Weights of a small mixture-of-experts language model, trained from scratch on English Wikipedia.
Size: 9 layers, vocabulary 16384.
Training: a variant of Muon for the experts, 244M tokens.
Below are experts of layer 5 (counted from 0) of a mixture-of-experts language model. Rows are named router (the router's row for the expert), gate (a neuron's input weights, with its number), up (a neuron's input weights, with its number), down (a neuron's output weights, with its number) and show model dimensions 0-127. Each number is 128 + 32 x the weight over its row's rms, rounded and kept within 0 to 255. Numbers have three digits each.
After each expert's rows: "mostly gets" lists some tokens that are sent to it at least half of the time; "comes before" lists some tokens at least twice as common just after its tokens as in all text. This comes from a sample of Wikipedia text that the model never trained on. Tokens count by the router's weight.

# expert 10
router:183129112114082037212070127121123159139166117108138181058071098084138173145123075186124115159096142128150131123116166186114156161127076106164132121157142169120113071201147107124076118152170144122114127126153168093144129140084073134130148086141077054137164146108147124124110133065120129124068100141140099122143088101140113129074153139134134164126126158095167140144145154144124179152109
gate4:166188089156128082143044129147044106123125082128086112175139119073067131143120171129119101194078112125106142186140119175077172170111184139139150116145122106138171143139151098101100126080148068157147168116123146135129133150039116155123078164184131172113117113138109107064128153095106137110130062091125164151101116145116099118066091156118120079144131126104170127134165137138104108118112
up4:161182126174088149113098146121099080082141145160120119179115072062093154132130186097128132123138122099119131101140081102117159174171125124133120143141132155082155111147143121175108156145134076153130186065097136085093152104017078108083105146174116177125141125108144158065151103088137086059107105075121147171111135101110150135100108152073081128077097104166147140172137169120114118116118
down4:170121107185135163100184074146124207135094140099146169169051135148180078136148156160107130135166119129130102134136084129118097126154175114162118121133108099153100125093172201164087162102112106126108086130127111053092139097157185092093161133129090153153082133139099136114180148101118117156172075117179161102118178058098131135198129084108140127087118136161077134148087101119129158157138
gate5:095127061141133142129099134086119189117106104157104143134143158136115162121138164157106097128087194143143107084104127098128039144116152137127124123120108112136169117082110143106131186091202070125148090207114170167125131088099144059147204116148088140049101102138116097107122184131145138153188128121122100164134165152160118160037178106160124093167138156135119093162124148142140131137099
up5:131147117115097138189134120106108112177099116103171121055125090157129176098051123121090138121049122146167127090155140129135087191113134101136118089101142138111142125142135152116167100124120112162124102094167164093188098096198132154135144086178137165096087112123113066134081153103143118147115102162087140124169125155151113128103127076127154150132130210180187169075121169160098091211119
down5:161073129134080136175171149162182142115140168120151114125082111152149147152128169139141147139131121091157171169128097146130127116106126164088173080130107179073168150160198156126131135158130116160089094051110125144157071061104094111186118118182135124130153160180140155047181148113160051132125165143104100153134096106159118128129130098088150103111201167181125071141094141138131142109109
gate6:194113164165184089186152168215128175096111166110145121104092167115175124114167119084133143156170151062087100131166152106128124142149140103118190080151165101116149105105134122152106133163166101149148158160131134159102071219127098102117141069165113127159116119167130113080101166112144159112160120085101140174080134145173158116118077136128100124119073160116122167115124169088146176173142
up6:119098101079097110110169150160124164163066153045066116114132102092156121137152150118217138155103084164139146116177075154143141120094100101141091153141140228111094140150107141152118169044200134157128122143161147087083169083148155135104080157138184102155144158119156184157124135157111112159135137155134128073141107124136124129173103121083112137105173163083085136125116136147162142111147
down6:128131130128160148109120059115137138135136164141080072119175106146115136111056121121118124149097161177101128110085110093126117151138130153103103122097136114135099112111113206108106147187087212073162069153174147109163163117188101134147180165134109086154161077175122088187115161117154091118117095109115131084102111117140200147168154091099131183080118114109090137110082168118145050154146
mostly gets: " located", "|---|---|---|", " −", "|---|---|---|---|---|---|", "|---|---|---|---|", "|---|---|---|---|---|"
comes before: "\n", " ", " 0", " 1", " 2", " by"

# expert 11
router:199113102134089076116087170105093146164202133154119122157143142166136168128129172144185097157148115143137077178105154135080114159076089090163114117176085121074084160094097117080080149134166131185140150193137130135166117171058111139121111149108143128170121078109158118089130128161168102151141146112083104134127116093128142132103204118119165175172182128150132164135128195146117157171112
gate4:139104153125132100094059114173109109221088149142155136123112110153076138112114104117109058138204152090135110097144153163128118102137087135132102118159150119104124109112126125117205144186094078081113125090085099098174107129162130150148135154133124110196084172117087129182168119137140130137143152076060189106132150162163075107194108119113163117126195121092146111141134093124174116118069
up4:128124119132175150098129121173138159168121120105142068182087140123066078156130112169126126125225107107141118111210105185121117083146102113139143128111091112094133132062158136118139105145120081152134114098170077103168150128144133150174161130190063138155137130104099082145186080157146122117062109105069164093112099139200153113176153141108154136169164178109096146094077121105109108117117
down4:141152117116098046145091180075139111099091179178141121093132156134158147116168106165120124125094116109105133134115165095119111108060067161127060122149124154075148170143127156175148082108096095151110107129092146129098161149095077134164127174108175179103117101130130150097122208098147177214101137178157107130167163110064154097122128144152109136133121102122195190155111138164126101109100
gate5:079115128127089111183131093128148070074106137086129158137178101158087152124114141096118077145164096177089162172128089159097164147120152071134108127116148184149129111130122138180119144131126114155113173148122132137138135099082106156205082155135099107096177165055157128139157121068113145207141171054156154162145153151161081077086080130135108159106166126093094121122105158133066159143104
up5:157115085114142108105090162159108151153132130174099123117109135076162106095174130153189182109109105118170114090106210107149056133121108140120159111113089157111133134098120081088143079103101125071172091103121100112113094150170154113075130109093158140142104130224091125159133116183159115086113123183155121088131092100081157125121159134135135045105084094165160127053110106101162100113098
down5:194130140124128077139117133135135125143112106151032095112161110114124132091136119080117177131089122156153108094140159194098136132136143117123086125168133152133122162099107103108128097146148150109115156150185173183111169113129133120061099201075061113129143132060091048129191151147041111105106142076127134100136143160170189122066089124156138101114138114148194151108111152134135137137147
gate6:124133112187138178165117099092091130112098131104108188152081119080156099169145130104121108166079121156123156174135078113129150120179081104106091096132134186088098115170105110154165147096125114098134064122157095116102039081140117129116128100149137126098129176123135073090165090138120135128087100153098156169144179120193120143103099094190148090151139127043090059074111110121088128105116
up6:054192134131149136124111098119127149121160155129137092120128072191133151134114074089148093148105080164129198161111163165101178143143137126138069105078114175036097152107169148163118142123155090159083061116165132113157144118162153117114158142150129133101158119099088099105123114118177107094147098114077157149099153104158153096142162112196205155177151157061080136134157099124133113114111
down6:125084111149138092157104059114088137140133198153128147116149132113143089146102169128091117137096120099110115143086052102123144092123093141076084133133123108082124108165114166122163118183141112135117124111129130163128168084100154154068064110072120126200171129104147124133166126159166127215087114152117113103156108188077128069103124105099123107138179139001101165136148137119117129120146
mostly gets: " which", " who", " when", " but", " while", " where"
comes before: "\n", " The", " he", " In", " He", " It"

# expert 3
router:124143129138128078197096134166151153178134092169145122138075110164085099069116107197166162164164122129162116154102129185122145181120100084163167126154145134130138092138149146061123130123193115111139144176158114093213119137089078145059123119142127117164113138105197076062125149042171104120123118183111101114140159114117147110099146151142145134114137130084139096134152125094144178169094
gate4:134102147100206128143095125122112081150210133179147118101180171084150116152161147140128126181105157138144116103160109097113123145132131131171153105076173179133103149124152062133103143153115080122145154157199123125124155176129143103132117125085127130143083127080117090175141086141150153088193089073180218127197109143174078125126091116130109113127152144212120144165140133105155123103094
up4:101073136125208112120129141120104113126173145127165106114125137086151090102122123188109110115123150149165166103129099044066135148155124114113118140124162186126156116114185083091125105146123140135156092126154151091135124155135112174168090120091172170119116193113141159163156104161149095050145073128181163077149141133170063117179115075177118123116128104162106143223119122136164097177134
down4:140143126136188171122116139146165115129142107122151140143134108051105110106127070082095104077097107153112167085112110126204140107150117182098113129119183121134120116149113150133097105093112135138158167105157143171069156106161137129164083139122095130101074115153159178150190135174095098087154069109124075213110187166157128102127121130131142132117059101122137118190109204129084186173131
gate5:147096159169079075103077087123093113089123119168107158147162102049109104129125143117149187139103193066162157105132170149143111105160140133114103112099143088119173100176125136111125127178128147110151181133158141073140138197146139091163082129153157166135118075082157126095132112112056184128143100152135114138090128094129142108119131118125136105167113122093031087151169186102084126086175
up5:115097078070159175128167162127117146117104160089139104160065131139116103182047120090071103154123099173085122149148136093126133131097108082146178170158133180103074116107159097155123172142087170123180047081095063176135073054128142172090137094100128159105134184120121170182137112121158077119121138129127087109117129157140113130139118132135117155082153124167165111098105091123124115124095
down5:115110165095083152162109090115071114129147194136096117099073094067146141102143148105210139123163087098165192147142157131119089119139195060098109173146145100094143116181130128131155123131118109144176085112113127102076046115089106183113163142136152115145121133127122105072083112148146159115068092118112079121179154130129138165074131120118123137100123098064160092121163109200147153144110
gate6:145145133116083086160078118130179156108082142139111194111099078171155162109131112144141196096179084103121122120160114117127148193223143176115113139061138102102131110137056144147105150122155094151076169193104181138119118111097122100148126158138036122100110125156133134119114112079123193094121120131099178147115110125134189097150148143125131097162089058119095111088127138154154154155117
up6:127132129089089056152102082090180134116090135114135185117112090158122143106142127122150202118106110112113117071155148135166180173179141155092121183052138135118138095128050142135089139144165105140121161137099157169131156077112114121159087127193075172109071137170127109080090120090091159152107103127139160154107104118122198087154129124118136111130085085147092111092086164179168132132070
down6:044149129084119144084120184121148073085146128198108128116160125134133131074083201165113065084147154194156150094104120152062147142095104113113082177179104133114103105126120137095080118127135115183123130132124095113149118162193165122171169119104182138154172187151138150148160153135167163177137146118150143165141099149096073110161118137190113129119136129044123130150125121100151106141151
mostly gets: " 1", " 3", " 6", " 7", " 2", " 10"
comes before: " |", ".", "–", ",", ";", "%"

# expert 8
router:161131058103111141132081087131121136124146139166109119095092097102156081058105167086170145146170097162217185140159125184108111159091137147139120094136198149104134168137119139108157132158157158130155168112163090090134146058110079153096148121132173107120085136079169142079143139139118145130085175174156059163131146103128148131101154106110148120060112132125112148160143166091111198177135
gate4:136157151145123110131068128078113156129166114172078176142104121101174122066122123098147143140165137110154101085100134170166150143151153131112205105170075106128045129100088103164119202138143185108152182101151180153086111143085185132122174140075117130146095084070120120131084088145113190154124121108098127114147077104152110141050081146127127178151103178098118136126120134103165113105119
up4:104131075143161124121160162160091080163121139129140101123090174118105067120147121145097137099145154134054166149156137101166140143127125102194084171076169165111124147135118106125147097165082113090124127156087092151147172085163119165118132112088155109074137125134157143200101057110160089086154085062168103103149142154187117171146171091174139139154116136153134077119184138138054157174129
down4:142125095142115122079137195097102187140161155181159096112153118128105146094171155123109163207108114158128107103136138122195112106101103153106106129186105102110104104117137120160100198128184150133139156057087148150072193123103167068141165154098117090180135135125138113068086081136085139136146133118091058109152129099095111129101078118134100098143164181128133116128137166058180095121156
gate5:156093172200102107113188156154152124063143105131146127102199121087086155161135168183145135125160171193120112120080095053128153130111182169137135121112157166154079117086111177085135159108150111093094194115156109109136127078095127121149121136168117121148178163077114090132125129140117103154117154123159143166086153095133134135130058161116125126187101101098108140184185097083134133068125
up5:142153180155122068089155089134184090114077127137154142159206195156119155179147140111159159120150116155147163133126124124172156104111164076048154162130129090204119130136160166089150109127154134130127144122172122113100105093093133122114124133090097117141106125126113132179199108184134129157095139083135086170071131118100111148146063112135173118206107068138116118204143133104179138113114
down5:125098175068168098109131129099128157132114164123118076100077118127147166154141116098180115113056159081124138099083145190084137156116139170157140152132142100093136061132147114123153146148147113116131123084134207150090138112115101069166149163152164096167137151088151105079190179192122102128088144148141174114141053180127152137127108149132086128123130113059217122132089107097152141087126
gate6:124146103163070097112138133195151135127165106192116124109146147122128114104147080153174107172175165126136103117105149141143136159082082112124162111160179113124119117136077184120101185125144106125089116088225161102132080109114165117154170109148143175215135093160157116091106165100105125122181111123120119093110198100151081135138045098178133137116060079135088127117134136139104177140120
up6:180140109172071127121118146158071115180125075151168144125103146130164110134122128163120140168139116140096139127136149109084153101103106082108162129072138124151146082170070120111116122170084095135080181170195127044158049078137168121116125167168147118121150108142148126122074111074126129116146146108165115171112217078120099156111147121152115062128095115062119160170141130143112148188147
down6:111092151119135122143130128170141123123142128133066094196125106147142132133097082093123148125152142114126154194098186125093143151204096112155135069133103107172133119173124183081071181127173171162124131094117142122151112116129082095076158110158120128201145081133114122122187129095108132079144089116088121093149193142158094108078082088067084111103094156165134140101137116171204136095170
mostly gets: "idae", "ology", " region", " Avenue", " Europe", "Scientific"
comes before: ",", ".", " of", " and", " in", " ("

# expert 14
router:178167113094130091156116109156158184153174106092111188169082168152134067136167184209118097204169106136127112141134104172080170142131148091167176117181134142119101162114131093104106088113160162179188089156157117145165117122103115127114146154187134084063126146114148095146147158177109110082161126116117132175172159162156147133138156106141145155111115145094087159147156173150105183148124
gate4:137106067098134145158148133147045110141180113123132107105140113095160169109087110122117103133177133135107102122077112136146131063143068126156125126148145109157113167067158079174160133140080090146109181080109151117129049063131168126113135145136066141145095050180122128091086096125186132116127111135108163141135106093209111110135099117135104181173086143092143140141120067107191132101118
up4:156107118095138172134120119151073144145157116133148135144142062186157122142117127183152115151197146122171167179155117159142125110135169152149105147150145148141165159073082118165143102113097096186128150112121100118120179174086061065082146127117128109129108115123099083224134163190106158106156127065144094124129169095172122156162197114150155130165144164081097128124119100167135145134209
down4:126167130154136073136109176166073133077133124113162104097131122153134128138126132123114141117035141143090160106096121099140171119058101175173162108147189194084111135112139125113159142062178163195115135126100145147158140113150173180133106127111138132212123111120132195083146118069181114088117109131163144113049106141160133155115137168088107155135143155165173127122164141112120081084085
gate5:114142061146117173119153114127139151135102181162138168141154158148185128092091182114139211100142144148186119170140159175132166108185130163080178121193161126129175147133113116150100164139130103102127145140116138103154171151161147152156116135151116076100067145209117186083188133198168093096143128135118090077130141212166144119090126080113130158145131164116162134103139152126124124096147
up5:141142131125088109087176166107153175109155159097185109113192071147153135091117132134140090081149123116145085136146148136109174096116115139118187132142189101134166173135142062155172109110145123109080127128144182106092149124080092161188136154176104103096179092168156116071176154146161114149191085103137103130123184174124115127091180119140211146113118139133155107146131080206134143150150
down5:133114112076171138097052099122117122112166098109102148105081131118123115177183101151097183157092172110166158121094104096141132135156112125094197100167101110164095093163162094146119085176182109169162127108107122125133100144123152083080170095106132156162161098127141090163090166152105159119072119106130190134078088098151096114187085062119090137087131145115113101146105119076100098069077
gate6:084142154114105077152124167144184126138141107102118089157142142128094113141155107134143150149089121091105095130161161183154088110094157150083114210115121161159077147135104123143099155118136105143161170165152163106102095125102074110164142171116109054179066157091117118123168180192146086129145180158135112135160078134165131185189119137136116094156193106192082150140155160116084133067149
up6:197115155122151165107156142141110103100117104106128122126082092168146104115102157129134126131193161139122102180114034109106169155128099103174175066146140096153169136127129154105132138109097129118103141125107150167116150183081149136112103081188147207082160096135152126099109135070132118127147097086069157114127128172102121047165129129098165172114097166027107141139083118129184134125121
down6:046100156126080154143084143100127134098153099132149188140134145156118187127119166137080121152133132097082168104108125117051081189087140147164087182156143097121130129178103093161119098119135136127124075118189141109147054121114060092161084155106124170093080197126105081124132159122129088110137154134149130129145058123117194111120138133114151125133102132172142144103184136109047122098117
mostly gets: " it", " them", " there", " such", " they", " However"
comes before: " to", " of", " was", " in", " that", " as"

# expert 2
router:120155094124118125165141147130130166154174114149107117094102154151092135162126156140169117174136081143159115069161109161067102153124114061122093105207073124122136119106102096095095180131160132097183096195166110123105117155080102142124105162109135099144103078080156103114071085131151113062114122132143103136127104088160108135083127085097114168165149133055087159210101199140127105156096
gate4:092133130078116129158212143120123136204101084097122144145096097150105111092143151090132157112128090160116138156114115133169122110133107136200122070123106096180156127115136134130121145147156114119157133126131170142100211099118151172053118134175124096080094159082115095089089086152089078163148178090136109102129142118162127137113129183161123101103130198164149112088227149087184134147158
up4:143078099180126143138069151117130163057104168134086131112085143105137187135088109128155142138113168065109110114130145115131146112128110111104140207107129131113084144143129117124145120090134128165140120125090127197121104144151099156191106156085157116168107098180116127148088151109145186064144095121155150138152124160128118129176146064120121105179133071075096142148050102175013137111120
down4:054146130098124089099117192108126140172129132185145138116120141146145151186142128124159097122111118168146076112105104082138131141173124170089175092082086149071138124098127117105100135172167102096129131175137169171100141093094174153107127084023141110189092079083113106100135113099095164103147136209131178117170094113111147127096109068167104111130070187109160134128104111116120111149137
gate5:119112185158114080110179106166134084082131109100109163125146077158148093165097134141127124166127042146166181155101120148184141174149133143143142132142090177138132126179157097091157199171162132058080069119194156134142137144164057111146159134112136104101145137109148183169113109117116107148117148099091141117138073086083109086096167135122142047140155092136141152162139097098128096134166
up5:128145115125132111138129111113145180135148141137109100123077136109140082100129114114112166134127237106101094071131142169132135078062103109119151164099133087144168166114157150099194190096186111070124101166130128189155050147127156128083122146143163147151095106077159099158121146154137152099082100166080179127105062155120093131128099097177153120117097166107121131138170194182171115117133
down5:178122147120160141156114153123143170134141159172119098071154140130187089113131176152112122113102180125095121107118150181069102062076138170139140140126219094174150115092091116127147116086146125133201123106082100114158073106157108181137127186113210114102103143099150115145154194188089147124100094215119177150128163091142117129143131092140130103106106143098108126114159128167167129098121
gate6:188138136097152126116181116128107127159117156120088121075070120143156104126105134164095110120133125171197148111176103179085090118064078133117116117090128175120161126168137207123158111187104125145090149157139124167104097080143122161070128169156143172136099146095102177131141173094155078122103136097166151159100124132111172143126184057140094146150192172097127117150109108072191128079149
up6:066108065116066122149076112092174082140125175096130129121149171122066163125082113154141078161149081125109128131111115061184055159118178134127135164164117066088130141142066113111133134108182137076163144109142092181124115143160148144163109090105125145067163067145121120151120141148140146195133131135121170162194160133100121107082121161137156124108157079137145148067138108123118082166127
down6:138072138124111139133191173156140137147152119200150139138144069086101103059100143124136065160185073096128185211156078143089188126112154141130170144108135122091104127127112183130140130156093136109159173123166091105172138139162073153137098151157168094120130173131160107094157099166125130131113167077175087154164144164150109093138145123116117113137201162158134182134181102146114149088149
mostly gets: " with", " for", " after", " during", " on", " between"
comes before: " the", " a", " his", " an", " its", " their"

# expert 6
router:194128086151116102141097163140131156156141079124128108098140133119103150075152123175133141168093134124177092137050153156092132184088129116149120113114100155153143090088132139106081193145156105189118150192166091086124062091097071143101128174120155100080096126138145108060108134162101059099115167145084100135097161107170175099083160134135131123129174148145084109182091117141116184147113
gate4:116097139182101073109117161127074127063128158139082084080110116102109103101110113095134095150153101117092145143138189095083110163108151119122147170185147077132120127100075123117125152138152113088165117116166196127170142173139125119098144128115166102070190090134157130081142186134159133110064117088122102166083156078202120108173197152110137143094095166097099133164153097133062141107113
up4:157144105157145163129119085137124130075174100103133144144125151176094097114162143171141092112129137156082178114130164084144212115187162112181071094093104100088139137113110080137110172148094079140142103099053067139138152135153192119130080090122118087139121122063163172067165135148115110147133127136164150074123137143133121143172149153116138146060059167167130143108169171108170141171123
down4:178167116124081163105112112136132113144143122136164141129134123141181141155164092174075107117153121140167210147167123159130137068104153132153124154102088090097123144141128113138112080219088146188137137144162101113169113081076137197085079121126092157136118169125115142117156100130124104081154094151087143034138123183074086178128157115102121130159099091167153112074106129138167163190124
gate5:170116121158088087127134125139092140105060134151125145142126128124110135085137179126129084187160126128167085075156151152112148109174154115109128101117153160111148155116103186149096111126082097174082137136119121138180107085125104089138065144101110093108126166142058076108131085093160159047128092141169134138128089113138146166166112193144135106168134097147136113087096214211122068158083
up5:123169112094132138173146113142118189191144135113125147126137118146099161118167124160106129177131172150122131082160158181063149175141093116184107156095122094145158121108085123051125120102087182107164105146205100147105176126132125125177099078113069069097158085142118108151093101113128162133117160090142138154137180129117147170120203154152151161122161156125116124049085109162155179086164
down5:193099161151164144119170145114176060149114149125091085153085128084116115109099114140201138102127136175081157119094121152138139121081138099116167102171087148077133117185116112117169132123156116125136189113139153122032089114135083149091155150093146159078150144100192144175163111126126130139106143099130125119188122147071161049059123107139112129154060089127132130104148116104136082140180
gate6:131152167150154138154127173153129155094141128106101119166165153182122149188139136124110095150136125048133110135142158134090157132168140132125149133131102104180088109100102117145100135131176138120126167158104196201111189133076109099200184214132153092159179112140142163114112099121168082133149162123126123102084070126100116149081167134120126056205132154166108119150116093132052121146160
up6:164158164154160125178135146148156164083157142146103120143161156196143115165112119156133130169153129105091114128169157113050178137147172148157136155144096139189078117123076110125107139117159122141141144162129164206101136141102118107142162212141153127159189124119112172108092119123111066109128149126125093171082056118104103171042173139125118092161143181145088112168134095139049133111133
down6:103092087121119171094137049106135124148201125156190138092085103089158103089082097150097192099108093194124134092095113124134129147137162137167087092148115136126139161155161146103105120153119091115104138054130109062108110104133194118135053157150100169085105147176105118144106137123092130059164136111141096131189218128163141114137149141128105126148098137134155156138077140166158135080113
mostly gets: "\n", "==", "===", " ==", "====", " ==="
comes before: "\n", "|", "-", "==", "The", "==="

# expert 12
router:147136080119135082176108119123122138156197124143185133122141083134129103088160107112162110127112097172189088105067090132175154174084104119162134113092157133112121124196166115101117147111202096090136178064163109096139140122084022124084150146111061112173111149131126115135081084114207103112162101122139125103126148132162165111104149104136174162145128118066118128167101136138140127121085
gate7:142119118119147088088121120139061111102065150153158150115124111086127075089128124121207109085115101124140135126155145114078152146135108128155096080100117169127164058075108136138155152127190150102134135179161134122102130136131126044163117104113103166118175077209121171113075114182145157116153206093123194110104138152168124146076093143133131127140222083135150117144149152128107146148151
up7:180078095102120101152118147089109084074074139165152128110122115175138058148165144135160128131111126158129140073143133176228202099131123173162139089095126147115118144143124121180134048121100154108139145145141110145097122063106115134151167097170086114172067119153143105110112158151174102106121145131102142129151181125141149112071098168119095181164180084166107061123101114136121108122182
down7:080126080164150165174084130121116097101147181106105109083136122165152164155129191121091146139147127140116133147132104113123139147153094156138123112130096089150137138140112164102080093056159105132131167109139109141106103146180076130173131128121141141079107099104153148108138129255098145095104110105170091126134167117156185117183148145120097151086132220049127128066136100092106089114072
gate8:135160146123163111191152144099126153139107118154105169063170150115096110161084125111180090164144131137083150123109093136103125078131090113103087095126128135128111181111054131131178126112135128103075169094119132146129125085084109075158121048143150126170091090086148147100071162086197156151121158204116084152117104104188095061153183102113154120108154141177150129128180152106112135101163
up8:134111102091126177169149154117194133165117088174144175057140159068147079112113166118076095112115083101069124118143107115119127148156128080179129094179164089139107166146110140126122100090164073157106152156080162137130112091119148088184133089162216176150118125093167146133082124091186138104112177155103165142115128124174121105105180144141163185146107156156183134107142117125168161145153
down8:162099135150083137205120103098098091181126168153153092084083153123141115160085127176118098122163098115120041080062155056176121124163117177121130168152125153128125149161147159080150108154133085141090140147138127088101119158130141089064095168087213049165095167090125095155109123150116155138114158083102151153117139150126116114082143087108151171118169124134124125124139195130148135112136
gate9:157136095191113134138168097117180151108098139091147101152100053156159147174142151098111135160094067057090152115151106161158112167164154176098155132110136138187160161117121137137134154082154111175143162129127135121122128109134177137137110148072119102075174095174114099130110060161079075092109183127161066093154161126104150156112122206093093086129084100110070099119158144108117115156154
up9:083089115157118158137203103137200159133128102103137117164163212117086125188166190160118083134139109120160076154105118078099066120112154173108076112110139118093140147127129154094114153184131089045068142133090136105118096095110118104098102108139116174118106083130099101164123124165159174170137167165152161151105131153130126075081126128108122122151067067133118129128087119116145085077101
down9:138075168088115151067111069076170086113110126146126192116111138163187103115172128136102129167125107127174126126094109176133097149135148101132145140112109138089123125155100111145168148129106119128104139068178166165105170136101090049112126142110186089098112176133147133128192137146148110153162103140190144153084129117085128176128118117121093110224213094118187087138184108125139096133099
mostly gets: " ", " 2018", " 2021", " 2025", " 2016", " 2023"
comes before: " |", ")", "–", ":", "N", " –"

# expert 4
router:158120164109165166174134172137123043166137144123136113140097106188083096161127127169139187166169087163151139096107114145106136176105160108176147147145183172161111165162097171107144097145193077138090166115115124143177123087082093133088162180146123069152124171125143165138108195147131069070121094135145115112135146169113132146091151167153154094157122110110172139217112134111116094144131
gate4:156149136151113088087100146121135158166129128102136083099133128130083159095039114145168159245094133099098116168140149132146068098088142121118141139118104147144120094097168100112145089120145176142118102088150057146111120115163132136099102140081125099184155146127158105073115096145203109125091128167123105130118125180140190167148165149120066110123138149130081104117127132100112148039060
up4:104062153067105108079089136140104108081153125170133208127097105152099127114100124130163144082133126127118135093125157191174115070065149164108062086130209153125128141137182078082184122096082132141120124109084141109129150146089144097130192111163106158132113137096129124116165139116098112142086153122187102153138109089076077092129096099131116166110106125133178156212159111121096142157136
down4:104147163156174126071101086123129129152099136125145123136078117126120119153149104098144128100161092159080063159104127096151118161132093174070121111139058127137166114138117128139077079127177153068158057143143186185097178129171192117128099145141109047154152100133119138099125105139137099103129135101107136086182075111103086173070122128170176167120149139102149152146101085115154138214140
gate5:128141174092185174134101145047092105129192158068094166114134122111095121148160201086138178159121140143116117154104131133084191160138116099105130093084078100073146141106123162078193150109092121092137104136135106128127183133107071187157187099105161135093100113161100190123115119122158076121085106179087119133100100157095110141092167159135082110149115168121102161152167147101115150140148
up5:108157086154089140117144178177161147106121120116120146120118115131210170108095060128093112142115107094142194102128170105080115107109084082154052097138153131082139134138117117202141090136092086080122133078156117108133163123175185101098098135072184095141117102095116083162096161160135114129172183132130114120074124075150127097125122095143119144190092141140162135112082082087140082104084
down5:127095128121118154128135168099105125134080105130090141159110148074133142144117146102179128116152070113158104151167155140107149186178182160138169142056154149078184111101110111122148088083169130198175114109107128106129124080085054111132183107110111145103100182176106170141105089168064171110112151168106103166151109144115139146158068099160193074102101116139074149123122165163092147115152
gate6:134108147110077062133094133113090076128166125147174164129166122096177196159137138153147172139138096132134129128123140124122120125138049120091084075131113181126092134234160158083113112222122208105047133110144118133149139147094143137167163132167078120167136138149141146160062131150104093126094117126087114071093176147125129156151099140106136130180154122153137131139083153139125149107151
up6:088098155134124110117119135116113118148149089109124118073136153121116134138166081104158142149250103094127160128132169100148126111148125109039081090137110169174095185121209157112103116162117167136117122143163133102126237092164163163086137104139059079172150111140126111168125119110139142170109161123129126092198110106154185085194155153116111123120158121121132120155163136131104127101120
down6:103162123177147127119127097156127130135150106135121129069156123121131161144137137181208142120112118130156209139141053131170064127116153154124107140115111084128144098161104090150110101127088157129206136088132121146130125126071091159113089073126168146119080146143152146123078122075128148151159087066136166038142096054091166111105127138210129107144116125165172132082102146129120076178135
mostly gets: " well", " more", " based", " non", " less", " short"
comes before: " of", "-", ":", ")", " in", " on"